{"n_layer": 12, "d_model": 160, "n_experts": 32, "experts_per_token": 2, "d_expert": 96, "d_shared_expert": 0, "activation": "geglu", "moe_layers": [0, 1, 2, 3, 4, 5, 6, 7, 8, 9, 10, 11], "router_score": "softmax", "normalize_top_k": false, "routed_scale": 1.0, "balance_loss": 0.0198, "balance_bias": false, "router_bias": true, "init_std_router": 0.0133, "lr_router": 0.000736, "vocab_size": 2048, "norm": "layernorm", "norm_eps": 1e-06, "tie_embeddings": "early", "optimizer": "soap_variant", "lr": 0.00843, "beta1": 0.95, "beta2": 0.99, "grad_clip": 1.0, "batch_tokens": 131072, "seq_len": 512, "train_tokens": 463000000, "steps": 3533, "dataset": "wikipedia_en"}
Below are experts of layer 8 (counted from 0) of a mixture-of-experts language model. Rows are named router (the router's row for the expert), gate (a neuron's input weights, with its number), up (a neuron's input weights, with its number) and show model dimensions 0-159. Each number is 50 + 15 x the weight over its row's rms, rounded and kept within 0 to 99.
After each expert's rows: "comes after" lists some tokens at least twice as common just before its tokens as in all text. This comes from a sample of Wikipedia text that the model never trained on. Tokens count by the router's weight.

# expert 1
router:78 76 55 34 54 49 34 63 75 31 45 51 61 63 24 63 57 60 34 55 32 46 48 16 70 62 35 35 47 43 50 68 49 46 37 64 54 61 73 54 39 36 28 37 73 60 48 56 54 40 32 32 54 60 53 42 60 69 67 49 59 76 33 44 56 57 47 34 38 43 27 41 30 31 46 42 41 52 71 35 39 60 51 23 42 35 80 58 28 52 89 50 58 21 57 70 29 36 45 56 51 70 31 71 63 32 51 59 40 64 52 33 51 40 27 64 54 71 71 47 72 22 66 69 34 63 79 58 47 40 22 63 31 54 52 66 46 32 58 51 58 33 72 31 69 59 72 64 19 53 61 40 35 52 40 55 72 47 47 56
gate5:48 20 57 25 78 57 63 26 74 59 75 66 55 26 58 57 34 48 19 52 41 47 57 43 55 70 43 37 41 39 47 57 53 25 40 87 56 68 56 40 47 34 70 64 57 63 35 47 64 53 46 28 35 38 16 77 56 62 50 51 53 74 34 65 44 46 54 65 77 52 36 25 32 49 50 56 71 73 39 48 64 47 38 41 36 72 49 66 26 31 52 70 58 61 82 69 26 67 55 46 50 43 43 39 52 33 31 72 77 50 46 73 78 34 55 61 38 48 50 51 43 38 46 45 54 64 76 69 37 46 82 50 46 67 59 66 57 70 53 22 67 56 45 65 67 52 63 42 25 57 45 38 55 54 50 36 57 47 20 47
up5:54 42 48 61 66 61 64 45 65 68 39 41 57 63 51 55 56 69 49 53 69 57 74 54 20 57 54 19 45 28 35 61 63 39 92 41 52 46 61 77 66 50 59 27 48 48 48 58 54 79 49 32 36 43 53 46 58 48 35 55 41 41 21 38 59 53 40 58 44 24 45 73 49 66 51 55 43 67 49 52 40 60 63 54 58 32 34 25 55 56 34 67 70 46 31 34 48 57 46 54 38 63 00 63 59 48 46 42 66 49 61 78 61 67 29 43 57 38 59 60 50 36 42 53 52 45 53 54 70 63 40 26 44 25 60 52 45 07 28 64 51 28 58 55 57 20 37 68 80 55 64 42 41 74 85 37 14 45 63 38
comes after: " ", "1", "2", "3", " (", "4"

# expert 24
router:70 46 02 50 43 63 55 64 39 55 17 43 24 64 51 41 53 47 42 39 83 50 51 51 44 55 53 76 64 21 47 61 50 39 33 47 55 40 27 63 60 44 42 31 41 32 41 42 35 65 35 29 67 47 57 47 59 41 42 68 44 55 82 54 63 59 30 72 53 60 36 50 32 73 57 66 40 44 93 47 47 44 49 54 61 38 35 56 26 33 32 60 53 43 40 40 28 42 56 88 66 43 58 40 62 56 61 41 55 50 57 41 47 37 60 53 48 45 55 64 24 68 30 22 63 68 47 74 61 38 53 83 42 36 50 85 68 16 81 21 75 40 29 57 30 47 43 55 47 62 43 50 49 63 42 51 61 46 43 53
gate4:25 49 50 60 71 44 56 42 34 58 67 45 55 66 47 44 55 56 49 81 74 27 62 65 71 36 63 51 75 29 55 31 52 48 63 51 32 38 47 57 38 53 44 63 70 52 71 77 69 67 31 40 51 30 26 60 36 39 61 57 42 60 54 63 51 39 58 23 51 72 52 56 15 68 71 24 44 46 45 27 66 22 48 07 46 67 50 43 74 34 60 52 32 53 21 50 58 53 66 43 72 61 52 44 40 59 45 16 68 64 37 70 33 52 52 30 51 34 70 60 61 79 47 46 51 40 47 63 43 49 28 57 39 33 37 25 77 39 49 54 29 52 45 16 63 51 57 52 68 48 65 59 51 81 67 43 45 52 73 40
up4:41 51 35 46 51 26 58 48 58 39 41 43 43 43 51 43 60 58 62 42 55 68 58 33 38 63 13 54 56 20 44 56 52 67 35 55 35 76 55 28 67 60 56 57 48 48 45 46 57 53 68 41 35 57 40 51 45 65 54 70 45 71 76 28 47 64 71 38 50 67 39 25 33 67 99 47 59 54 30 62 64 66 50 59 31 49 55 48 41 43 52 38 51 59 25 54 77 46 67 16 27 53 46 63 46 71 62 35 13 38 49 49 52 45 11 67 59 37 24 82 34 65 73 43 57 66 35 31 50 34 36 32 43 59 44 49 67 58 63 39 48 54 65 46 16 44 26 57 45 24 66 31 67 27 34 70 46 63 64 48
comes after: " to", " and", " was", ",", " he", " were"

# expert 29
router:61 39 19 51 53 54 83 54 47 52 55 53 37 35 61 63 66 46 63 32 73 71 61 67 60 27 66 40 56 26 58 34 78 49 41 59 46 44 61 34 81 57 59 63 40 80 42 49 66 64 42 41 45 55 31 46 61 42 52 40 28 40 32 44 26 51 67 48 53 52 58 53 78 51 47 43 71 47 61 78 41 69 71 23 36 53 41 47 55 47 50 62 41 48 61 73 21 37 40 75 37 44 45 41 34 63 49 20 30 54 50 66 82 63 30 37 35 54 32 27 72 43 44 80 75 43 31 70 37 69 42 45 47 67 47 27 37 70 79 50 49 54 34 56 44 29 39 55 24 19 37 40 31 66 40 40 67 58 61 55
gate5:78 58 42 71 42 43 38 53 37 40 38 37 37 49 42 71 60 55 57 51 37 35 26 40 16 56 43 38 73 60 48 53 00 65 51 61 57 35 39 31 65 48 64 44 75 56 64 69 54 54 59 12 38 47 45 58 61 35 49 48 41 38 38 41 41 41 86 68 55 49 62 54 61 57 61 43 63 30 60 67 35 60 56 39 75 33 32 75 78 61 45 48 45 44 71 41 61 41 41 60 03 26 45 30 36 49 20 37 57 26 60 28 47 68 68 54 59 35 50 45 33 57 49 55 75 43 45 52 51 46 49 54 30 49 36 57 38 34 27 66 53 35 50 68 76 66 52 49 38 34 49 69 32 47 44 19 37 45 42 21
up5:25 37 30 73 49 60 51 20 49 63 58 61 47 67 42 59 53 98 72 60 40 66 57 38 54 44 42 60 56 52 36 66 70 46 52 53 44 71 38 28 40 37 66 39 53 79 51 72 24 69 35 51 35 64 41 57 50 50 47 37 32 50 43 38 48 37 29 53 49 61 80 56 45 44 44 48 41 69 21 52 36 76 34 47 57 74 57 39 37 70 32 41 30 55 40 63 76 32 61 50 61 56 57 48 28 46 58 56 56 51 56 25 60 44 65 63 52 39 40 44 76 29 40 48 34 84 44 65 30 25 67 52 34 60 44 42 73 52 63 42 12 20 72 41 44 44 47 70 66 69 69 37 91 66 62 57 52 54 49 44
comes after: " |\n", "\n", ")\n", ".\n", ")", "4"

# expert 17
router:68 43 45 30 28 53 71 41 64 59 44 24 57 57 57 33 53 62 39 29 82 54 56 86 64 65 33 45 65 15 36 45 45 29 44 50 61 14 22 45 27 71 26 74 69 26 27 25 61 45 37 43 45 50 65 62 59 50 37 61 50 60 32 42 54 57 69 52 53 40 46 39 60 66 50 54 30 47 59 68 55 55 62 71 56 39 37 32 55 20 19 38 52 42 29 30 41 66 68 69 60 46 57 43 59 68 66 44 49 80 52 40 35 45 83 51 61 62 30 29 37 57 49 45 53 54 55 77 42 43 54 69 63 45 40 48 83 36 51 40 73 32 24 72 39 72 52 50 38 37 57 66 40 60 53 51 41 27 52 55
gate3:80 37 63 25 54 31 43 29 51 88 56 66 69 75 35 23 74 48 52 61 60 47 79 52 57 64 53 34 30 48 35 41 52 49 53 46 50 25 63 34 72 60 51 77 37 55 18 65 43 41 33 33 36 34 58 62 43 85 25 54 65 27 39 49 56 54 39 40 75 62 56 81 54 73 49 41 57 96 41 67 36 37 54 56 54 42 59 40 45 57 45 55 46 36 44 53 54 70 47 63 62 47 42 58 21 51 46 51 69 63 56 45 52 56 49 31 31 58 64 80 53 18 67 72 29 42 48 55 38 47 61 49 27 53 39 36 50 47 18 33 71 60 45 64 43 43 41 65 52 52 72 29 51 62 50 45 61 39 25 39
up3:39 76 62 56 59 60 60 64 57 37 51 58 57 88 41 50 47 28 52 69 58 60 62 56 68 30 63 52 48 59 50 42 44 32 68 41 59 65 44 32 46 41 40 54 27 42 82 58 46 41 24 61 54 68 49 44 48 64 60 46 36 50 45 38 32 68 64 81 70 55 21 56 69 49 46 71 57 66 31 50 41 35 46 48 60 14 42 44 44 67 63 34 34 24 62 44 35 51 63 68 52 49 13 60 73 47 66 58 55 62 42 24 16 93 47 49 50 53 46 25 40 49 42 59 69 36 45 59 59 55 34 61 77 71 60 34 69 44 68 83 25 40 33 62 53 38 73 46 26 57 33 41 60 45 56 64 48 69 39 20
comes after: " was", " to", " is", " and", ",", " a"

# expert 2
router:68 53 67 42 45 67 53 66 64 58 30 12 46 54 58 67 39 36 68 13 61 25 45 36 41 78 56 56 38 69 64 56 20 34 52 17 70 69 50 69 46 45 37 49 21 62 44 36 62 41 55 76 47 33 65 56 75 75 75 60 48 56 36 45 48 72 54 70 63 59 41 48 37 69 44 47 53 69 75 37 58 47 47 66 62 22 58 38 61 65 40 40 59 56 47 39 33 65 59 53 40 49 48 65 38 48 22 54 40 40 67 45 56 81 55 41 34 38 47 40 51 62 65 39 44 53 58 47 70 67 37 68 56 35 29 63 83 46 36 30 42 41 50 13 56 33 46 60 66 63 38 61 30 57 23 74 23 49 42 25
gate4:33 46 81 48 39 64 38 55 50 59 55 39 50 43 80 68 53 54 78 59 70 54 57 72 49 62 47 55 34 68 43 51 45 52 43 39 42 56 41 46 85 81 63 54 36 55 37 50 40 79 19 62 65 14 63 36 82 31 74 58 72 67 35 63 62 65 54 42 68 56 74 35 63 41 61 36 70 77 34 56 37 59 49 36 39 53 25 55 83 12 54 62 49 58 57 39 32 44 49 50 30 56 64 49 57 44 40 57 20 53 58 83 37 36 45 51 37 48 33 35 37 83 59 44 56 65 36 48 68 54 64 78 36 45 33 38 36 72 48 46 76 55 47 45 64 33 49 65 41 51 56 47 40 28 46 45 48 46 74 28
up4:53 69 53 73 46 59 52 61 77 28 41 22 42 44 51 75 47 42 40 62 45 75 55 56 54 44 23 31 45 71 62 37 24 45 56 49 48 48 61 70 51 43 46 58 55 62 65 45 39 32 47 29 41 47 49 64 80 66 62 52 57 51 33 57 55 44 48 53 51 51 37 45 16 30 54 52 59 71 53 55 23 85 99 77 60 46 61 70 48 61 66 31 22 29 43 79 68 58 64 33 57 35 25 78 61 41 50 65 55 51 35 64 51 15 44 50 37 51 49 63 52 46 61 33 49 52 75 49 60 50 41 36 53 39 60 57 58 54 67 82 27 47 46 55 41 13 46 41 77 64 68 55 58 28 53 49 54 86 62 52
comes after: " |", ",", "-", ":", " of", " by"

# expert 10
router:31 39 58 51 46 23 64 49 29 46 54 76 39 43 82 30 77 46 37 20 32 69 40 62 47 36 65 32 39 43 42 49 76 47 37 51 33 46 84 47 59 61 38 80 50 45 51 48 39 52 50 34 38 44 45 67 73 40 31 30 23 49 63 56 53 45 59 26 52 42 48 38 69 35 82 40 50 68 34 18 35 78 68 44 52 35 70 36 58 64 62 66 37 66 52 52 24 53 29 46 66 38 30 51 45 73 57 19 25 33 43 62 70 49 71 35 55 75 37 40 43 71 84 48 63 61 55 54 51 57 21 63 53 64 71 49 39 60 70 50 58 71 49 61 47 43 48 57 22 36 35 57 74 51 37 48 50 55 56 61
gate5:40 56 55 13 58 18 76 31 38 49 39 67 37 35 59 43 72 66 65 63 61 50 31 55 27 72 28 51 40 58 29 34 56 38 34 43 59 47 36 18 55 34 56 55 47 43 24 51 46 43 30 64 73 49 35 34 58 31 37 56 48 29 69 67 48 55 38 36 65 38 56 55 61 52 51 37 44 48 26 40 71 55 75 32 27 59 66 76 57 47 45 41 54 54 42 24 63 44 33 80 62 65 65 66 59 53 27 57 44 69 68 25 50 89 57 51 44 48 74 60 35 46 74 51 54 51 34 74 61 34 45 53 35 88 51 50 68 64 31 46 54 58 28 68 44 14 43 61 32 47 68 60 38 58 38 64 42 43 32 55
up5:75 22 41 33 53 63 38 39 37 47 44 69 37 57 46 58 36 41 56 30 33 61 46 26 62 51 51 63 56 42 54 41 46 52 53 13 66 23 84 52 42 63 22 45 46 75 40 34 43 42 52 30 64 36 70 31 79 28 79 93 49 38 28 56 51 45 75 49 38 56 58 61 43 43 26 73 61 52 33 44 42 66 45 58 48 30 56 59 47 77 35 31 39 49 49 50 74 61 76 52 55 46 34 53 48 46 40 39 26 73 41 50 77 29 38 44 39 51 78 41 29 46 34 65 42 50 60 43 71 37 51 57 34 43 65 63 60 41 50 53 42 63 36 69 58 70 50 07 59 58 48 62 57 48 33 27 50 64 46 83
comes after: ",", "\n", "s", " |\n", "a", ")"

# expert 6
router:63 73 25 33 60 32 75 39 48 32 46 51 82 30 40 79 57 66 48 45 40 52 34 64 40 74 45 37 43 68 51 43 51 84 44 49 64 45 76 78 32 52 58 72 59 60 39 71 53 57 41 67 52 43 42 43 43 31 34 62 53 45 81 38 27 43 47 48 37 44 51 47 25 38 53 48 30 53 58 46 41 38 46 36 63 49 56 52 57 57 59 41 55 43 78 50 83 44 75 62 34 63 51 54 43 27 54 43 26 64 33 53 87 39 52 37 41 74 58 47 58 74 60 66 19 53 81 76 29 54 21 31 42 59 55 41 43 42 65 21 58 38 40 33 64 47 79 52 43 53 67 45 20 56 24 62 61 38 61 62
gate5:51 43 27 36 51 29 44 72 27 53 45 44 40 71 42 59 78 34 54 43 65 53 30 72 45 50 61 80 71 58 41 53 69 67 30 76 67 69 24 75 54 57 39 71 53 35 29 47 33 37 42 45 63 47 44 32 47 25 43 56 56 55 80 35 39 58 22 60 19 50 47 31 46 65 52 59 36 73 51 51 69 60 45 39 80 63 74 80 65 46 70 45 76 64 71 62 61 45 55 27 52 47 32 56 35 50 62 27 26 63 38 42 57 71 37 48 41 35 46 51 53 87 45 51 40 49 79 36 40 86 51 42 62 43 46 45 69 77 36 77 47 45 35 49 34 51 62 68 49 63 41 29 40 60 41 48 42 40 39 55
up5:40 39 54 42 57 69 28 48 32 36 81 47 95 47 54 35 56 58 57 46 60 50 63 35 55 64 65 72 45 35 44 75 62 32 79 34 53 53 88 46 27 49 49 83 70 70 59 53 44 70 49 18 39 88 49 49 77 42 58 55 55 69 73 54 34 39 58 26 55 45 54 63 30 25 51 46 70 35 63 57 55 61 40 78 54 42 53 19 44 55 37 76 27 58 42 43 26 50 65 70 74 27 59 55 64 48 45 46 75 30 61 52 30 72 69 40 59 47 34 36 54 30 63 44 39 32 47 66 22 77 69 54 50 63 58 43 47 47 51 42 59 61 43 58 44 45 56 44 55 46 41 38 41 38 49 51 65 31 61 32
comes after: " ", " (", "1", "2", "–", "("

# expert 19
router:00 65 53 34 51 41 41 28 31 65 43 48 68 34 66 42 44 52 57 56 29 70 63 46 44 23 56 80 71 17 42 44 60 28 55 53 37 38 45 73 33 46 31 53 49 72 53 50 54 52 42 57 61 81 72 59 49 41 46 37 62 30 59 21 44 51 39 54 64 54 77 37 76 56 54 53 55 61 39 48 39 12 70 46 56 46 42 24 75 51 56 57 45 54 63 52 45 61 45 69 61 57 51 33 45 46 53 46 56 45 40 58 67 46 31 77 69 54 63 50 16 15 31 43 29 63 41 53 45 49 75 55 52 51 50 66 35 59 64 44 35 49 77 18 54 58 63 65 73 54 52 53 37 43 11 69 63 51 33 67
gate2:72 49 54 65 56 57 65 47 15 42 28 41 77 30 53 53 64 60 13 45 60 35 88 49 38 57 70 27 59 47 68 57 72 65 59 72 69 51 63 49 33 45 52 65 26 46 34 48 58 49 42 73 46 61 49 59 57 63 62 69 70 49 20 68 44 44 75 54 43 97 56 54 50 55 44 68 66 76 68 06 52 62 41 44 27 39 48 27 37 59 73 52 41 60 54 57 28 57 46 43 50 69 57 65 32 43 53 36 70 44 32 73 46 36 29 44 65 56 72 57 61 45 54 37 41 74 57 69 61 31 64 34 42 38 52 41 48 52 44 65 66 47 48 39 51 82 33 55 74 38 35 67 56 56 39 42 50 75 48 56
up2:60 47 68 26 39 46 68 72 36 64 46 72 40 44 50 46 60 67 37 47 50 54 38 70 60 03 60 47 73 59 62 52 68 48 41 65 39 35 77 40 48 49 43 55 39 48 36 45 54 54 34 62 50 55 31 60 38 32 21 55 44 69 27 62 68 82 59 43 27 79 52 39 51 37 33 52 57 72 40 51 74 56 47 56 28 27 57 33 25 66 47 52 19 63 19 44 25 56 39 60 51 68 64 50 56 29 71 22 35 85 52 50 52 42 47 21 63 84 55 40 53 56 68 35 64 70 55 47 78 54 64 34 25 43 39 61 48 34 66 59 31 35 58 41 38 41 55 47 41 39 47 61 30 33 37 55 41 25 54 36
comes after: " |", " U", " V", " I", ";", " D"

# expert 3
router:66 33 72 49 29 46 41 43 44 53 55 34 62 65 76 55 57 22 41 48 47 47 39 36 58 60 58 62 16 43 50 54 27 37 54 41 62 43 35 45 60 47 55 67 65 54 33 41 66 47 45 69 56 45 36 54 50 70 51 36 47 44 55 42 31 54 59 47 46 43 53 48 07 01 51 51 68 57 75 79 38 53 63 53 52 63 81 47 77 55 65 45 39 60 57 66 67 81 44 43 73 30 46 66 49 16 30 60 65 57 42 57 77 68 31 66 30 35 44 18 42 31 58 59 38 67 45 83 59 45 47 60 44 45 64 49 46 43 43 70 56 70 25 44 50 51 36 64 41 47 71 19 48 48 74 21 65 64 75 53
gate4:78 66 45 65 78 45 40 30 51 60 76 50 44 65 48 50 62 62 28 19 60 56 35 65 15 57 43 68 67 64 57 56 66 74 22 31 36 39 41 69 03 42 63 71 57 64 62 57 40 23 53 60 53 50 41 42 62 51 46 71 31 61 51 53 56 45 53 33 59 62 44 68 53 36 61 57 81 69 28 45 52 34 47 40 34 44 50 65 49 42 32 32 58 57 40 44 51 66 40 31 69 32 40 49 54 52 48 50 59 71 53 36 50 44 70 94 38 33 54 45 54 27 57 58 24 49 55 38 72 36 68 29 49 31 68 35 51 65 58 48 67 55 33 74 44 42 65 36 59 53 64 35 50 60 45 66 16 47 31 85
up4:66 46 55 35 28 61 44 39 47 52 60 55 29 54 51 38 72 45 87 36 48 50 33 61 49 50 51 92 77 51 42 52 46 45 57 64 54 64 40 59 75 53 44 65 54 35 56 42 56 51 47 28 65 51 63 53 47 24 38 35 65 53 47 41 39 68 65 59 73 54 80 63 37 46 44 25 51 17 35 70 38 34 12 41 43 41 50 61 43 09 54 63 71 54 72 65 43 64 43 67 56 56 27 52 44 29 76 33 48 33 69 63 48 46 28 37 12 72 62 56 62 59 24 47 20 31 35 41 73 53 23 45 64 56 30 51 49 45 51 24 42 46 55 46 68 44 39 41 52 46 26 75 46 32 55 57 36 31 37 58
comes after: ".", ",", " in", " |", " that", " the"

# expert 14
router:49 43 61 28 77 75 42 47 94 55 58 30 41 64 66 80 31 36 43 70 43 81 79 65 67 55 56 33 50 42 49 67 43 14 36 41 56 55 63 68 59 58 39 47 46 96 50 47 36 59 53 56 51 54 44 49 38 32 79 59 37 30 58 48 59 55 40 67 88 42 37 48 33 29 41 31 43 65 45 35 50 86 69 30 48 62 42 41 57 22 35 50 49 31 46 65 06 66 43 38 55 34 48 48 48 58 15 59 46 30 41 43 52 67 34 46 63 45 44 45 69 48 48 48 52 55 73 26 61 62 40 33 42 50 58 41 55 53 33 46 46 72 42 53 72 48 58 52 66 55 66 53 48 68 52 50 66 21 57 44
gate2:66 46 50 64 71 63 75 28 52 38 55 81 51 68 42 70 40 20 43 55 33 34 76 53 42 45 24 54 38 74 41 49 50 53 28 78 65 51 70 46 38 73 54 48 38 36 46 45 64 63 37 74 44 52 26 58 32 60 45 29 42 55 52 53 74 73 29 34 48 49 44 45 36 39 42 40 66 46 31 71 78 36 47 41 62 59 27 43 47 77 67 56 42 51 40 79 41 73 51 40 56 52 55 45 54 29 50 72 50 35 38 31 49 65 53 56 72 85 46 40 50 48 53 50 56 49 54 59 47 16 60 52 80 52 59 58 40 56 66 57 61 32 14 40 29 39 45 32 45 70 72 30 19 45 64 52 41 73 10 45
up2:31 51 63 26 48 60 27 66 59 66 37 66 52 57 64 54 31 42 64 67 39 44 30 43 58 40 52 48 16 49 22 60 55 56 65 67 52 49 57 59 34 43 07 41 35 54 39 48 70 49 73 61 40 49 63 43 47 53 56 50 51 47 38 56 55 64 42 54 38 35 46 59 45 60 82 97 24 72 39 58 35 44 61 45 43 66 31 64 34 57 50 54 29 58 58 62 50 64 23 28 68 72 46 37 52 61 65 56 24 39 40 23 65 35 43 30 82 62 69 47 45 50 48 54 42 24 54 39 43 47 49 33 63 47 66 80 57 57 46 50 69 60 75 32 36 24 29 24 34 54 50 62 68 78 82 35 31 29 42 51
comes after: " of", " with", " and", ",", " by", " the"

# expert 8
router:32 30 20 77 39 51 64 62 34 41 62 21 67 63 38 49 38 62 58 60 77 51 66 70 52 49 63 61 55 53 44 44 93 54 60 58 58 35 57 45 71 30 32 43 58 64 27 53 70 75 61 56 61 72 68 57 39 35 35 20 39 32 47 44 53 43 46 50 58 48 50 44 54 43 13 26 45 52 66 62 51 42 38 36 58 33 53 45 33 63 79 55 43 52 23 43 71 74 31 14 51 45 53 49 31 49 55 60 54 32 61 44 34 47 45 49 23 64 64 55 74 45 34 48 48 56 55 47 49 54 21 41 41 54 54 52 39 80 18 64 45 45 35 33 34 79 48 58 54 99 60 57 55 49 76 57 54 56 68 46
gate1:39 48 34 58 58 73 66 57 47 65 17 44 63 46 53 43 42 42 54 34 52 28 57 40 49 41 63 55 16 46 95 66 78 70 43 36 44 44 65 48 74 07 64 49 65 41 27 48 61 87 37 13 55 50 34 70 51 63 39 31 53 58 38 53 52 35 49 45 18 54 42 62 43 35 66 32 66 75 82 47 75 53 47 65 34 49 49 49 59 24 36 65 41 41 32 46 76 69 55 45 34 31 46 64 55 62 53 57 54 53 71 66 46 28 52 54 34 55 61 51 48 53 45 47 37 56 42 56 56 56 40 23 46 45 48 46 35 56 56 23 44 59 42 36 65 53 67 68 55 89 51 32 45 24 31 46 36 72 29 50
up1:37 57 62 40 24 52 59 51 57 41 29 44 42 46 72 41 59 45 44 50 77 37 40 39 35 62 55 37 38 47 44 68 52 52 50 65 34 41 44 67 16 46 35 38 52 34 41 57 32 45 31 51 53 68 61 68 59 66 31 65 44 54 51 26 50 28 17 58 59 50 75 28 28 62 64 59 56 46 48 44 64 30 62 49 28 30 48 66 32 37 56 43 30 63 59 65 52 54 67 29 39 45 89 65 87 42 79 93 56 67 28 47 40 26 48 51 35 52 47 53 58 55 39 47 65 43 62 81 79 69 64 39 58 71 55 07 61 54 44 62 56 45 29 69 56 37 61 43 63 34 38 43 54 62 67 76 25 57 36 46
comes after: " B", " M", " L", " W", " K", " F"

# expert 30
router:43 49 40 35 70 41 72 57 62 39 30 73 51 38 79 50 42 57 83 32 49 46 32 86 60 34 73 78 38 61 38 52 59 37 53 23 40 42 20 72 42 23 42 32 43 47 37 72 59 66 71 76 50 48 43 22 39 24 62 27 28 49 36 67 71 59 40 49 68 47 45 63 32 59 48 39 69 53 52 39 38 64 69 41 25 24 30 36 33 70 46 45 51 58 56 52 74 38 23 16 51 75 41 36 29 50 53 47 53 49 56 36 51 42 48 52 53 58 73 51 73 47 27 49 53 58 73 48 41 63 55 45 28 53 54 51 78 51 52 52 49 50 47 38 72 57 48 43 81 58 61 34 66 38 32 43 63 27 41 26
gate1:48 95 53 51 37 25 59 41 15 50 40 41 37 50 46 50 46 41 44 41 70 32 39 75 57 62 42 59 37 43 45 59 62 38 21 61 47 44 49 56 48 12 37 48 66 42 46 51 49 56 75 44 80 20 60 65 55 76 34 28 48 53 33 49 53 68 62 24 56 59 58 55 59 59 66 31 60 85 60 33 38 34 58 42 55 67 52 29 24 57 56 58 61 62 54 41 74 64 51 31 46 30 57 52 35 59 54 56 68 71 51 54 20 17 54 47 35 69 47 49 58 49 44 47 57 79 51 30 42 56 39 29 49 45 21 58 76 41 57 45 27 68 36 20 52 46 74 51 26 32 40 40 38 47 39 11 62 48 56 60
up1:50 50 80 19 70 50 70 43 54 63 54 42 62 51 45 33 42 21 24 58 39 65 45 70 49 51 54 34 46 53 19 93 63 52 29 59 47 34 54 27 37 37 49 50 51 42 58 70 32 53 39 37 31 49 81 29 85 32 46 55 41 45 54 71 56 33 53 52 32 47 61 37 63 45 73 56 49 63 38 55 60 57 50 72 73 52 61 54 33 63 44 53 59 58 70 60 27 40 64 54 48 27 52 76 65 48 67 67 57 43 53 79 57 28 52 43 76 42 30 64 27 50 55 64 46 58 31 21 74 62 53 51 34 37 77 49 68 46 57 44 59 59 37 57 69 37 58 30 65 66 50 76 69 72 36 20 59 19 43 50
comes after: " B", " K", " S", " M", " R", " C"

# expert 26
router:41 45 72 32 67 67 37 55 58 45 74 61 40 61 64 73 30 45 44 45 50 46 51 51 35 82 62 45 65 43 67 41 51 21 30 85 43 67 60 39 65 58 63 84 49 65 54 57 11 09 47 75 64 48 21 80 45 70 67 43 58 32 42 47 41 53 71 66 47 43 85 37 43 64 53 53 52 34 36 58 51 30 56 47 45 68 63 38 58 39 41 37 50 39 50 45 48 42 42 41 47 34 34 24 67 37 39 38 62 34 12 71 42 37 46 49 51 35 64 26 62 51 44 55 58 56 27 36 57 51 50 62 41 66 53 44 47 31 30 64 41 34 48 57 48 57 65 76 58 21 60 42 30 68 84 32 48 61 43 70
gate6:39 64 51 65 38 41 66 50 48 40 52 78 47 26 71 31 63 51 48 63 58 21 85 65 66 60 67 43 44 84 53 53 57 31 45 71 49 31 51 30 61 43 49 46 56 61 58 38 40 51 36 30 52 39 26 70 62 39 47 42 63 29 52 45 31 54 41 51 36 48 84 53 47 52 39 85 62 22 68 58 54 30 43 82 56 64 70 37 61 70 26 76 52 43 37 51 56 63 24 45 49 31 25 30 58 65 74 47 67 54 40 54 34 41 55 59 43 57 60 26 27 27 47 65 46 51 40 45 86 27 48 59 57 68 73 71 54 39 41 63 66 23 72 53 30 64 52 46 82 66 68 57 50 51 51 47 51 72 54 31
up6:24 58 29 49 74 38 56 53 57 24 50 47 73 09 40 60 51 48 45 11 63 46 36 28 50 47 31 52 32 43 70 88 51 29 45 44 59 54 50 60 20 10 71 37 58 68 35 58 63 47 62 50 54 38 63 67 40 47 46 31 73 64 44 60 63 39 65 63 14 48 60 74 31 59 31 55 65 24 29 60 67 66 59 46 68 44 35 28 56 57 72 56 36 50 36 21 65 18 16 68 66 50 56 42 50 52 38 69 41 37 15 46 65 62 52 69 48 44 44 78 29 50 47 37 59 35 55 38 57 51 49 51 66 51 61 54 49 59 49 31 55 39 48 63 52 60 53 66 51 47 58 55 42 27 33 48 56 57 50 43
comes after: " of", " in", " to", ".", " for", " at"

# expert 4
router:38 76 67 34 61 59 65 71 46 55 44 43 40 50 48 31 51 26 40 63 28 61 69 22 68 56 39 35 47 25 38 38 26 72 68 24 26 57 55 66 42 38 50 23 47 59 33 32 70 66 38 47 37 57 56 50 71 77 57 66 57 56 40 41 54 18 35 67 04 40 25 45 26 44 59 64 57 55 50 58 59 52 45 62 57 39 70 66 47 77 68 62 19 31 54 67 68 51 51 52 62 52 59 64 66 29 47 63 44 50 50 28 47 52 44 51 62 41 76 67 61 47 57 63 68 67 69 59 35 31 58 54 64 58 57 63 33 60 64 60 57 63 45 24 36 49 32 51 26 50 49 25 66 33 96 51 66 48 57 53
gate17:47 29 72 45 78 35 49 55 56 47 19 66 49 33 38 58 67 25 55 47 57 31 75 53 28 48 49 31 54 49 53 47 62 40 45 22 29 33 78 74 50 30 34 58 54 58 54 25 44 63 46 33 45 53 47 24 69 54 38 52 43 45 63 59 58 29 25 47 75 69 41 70 55 60 65 33 34 58 39 38 67 29 29 53 44 35 65 51 62 36 79 29 42 51 21 52 67 90 56 42 50 71 56 61 30 56 46 29 40 48 77 66 23 56 95 68 28 68 47 49 67 46 51 42 44 49 71 49 14 41 55 66 54 35 56 53 28 30 57 67 60 40 49 49 58 72 59 43 41 54 52 53 64 50 71 38 57 59 42 38
up17:75 73 61 27 53 15 59 23 35 60 65 28 43 66 41 46 12 88 23 72 41 67 87 41 22 66 62 33 84 59 52 63 60 63 65 48 36 68 55 37 44 51 30 55 50 42 59 41 25 59 43 50 29 44 73 55 68 67 19 61 74 45 49 56 50 54 31 32 36 52 63 29 24 38 48 62 60 58 79 59 41 40 48 81 62 72 50 53 57 18 45 65 36 49 57 67 63 38 48 56 56 48 56 42 57 52 57 49 47 52 57 31 44 59 42 51 75 59 32 50 75 59 53 71 26 66 51 37 27 58 59 41 61 42 52 64 60 68 26 34 39 45 31 52 68 47 44 56 50 49 61 37 61 54 48 41 53 57 55 69
comes after: "0", "5", "3", ".", "7", "2"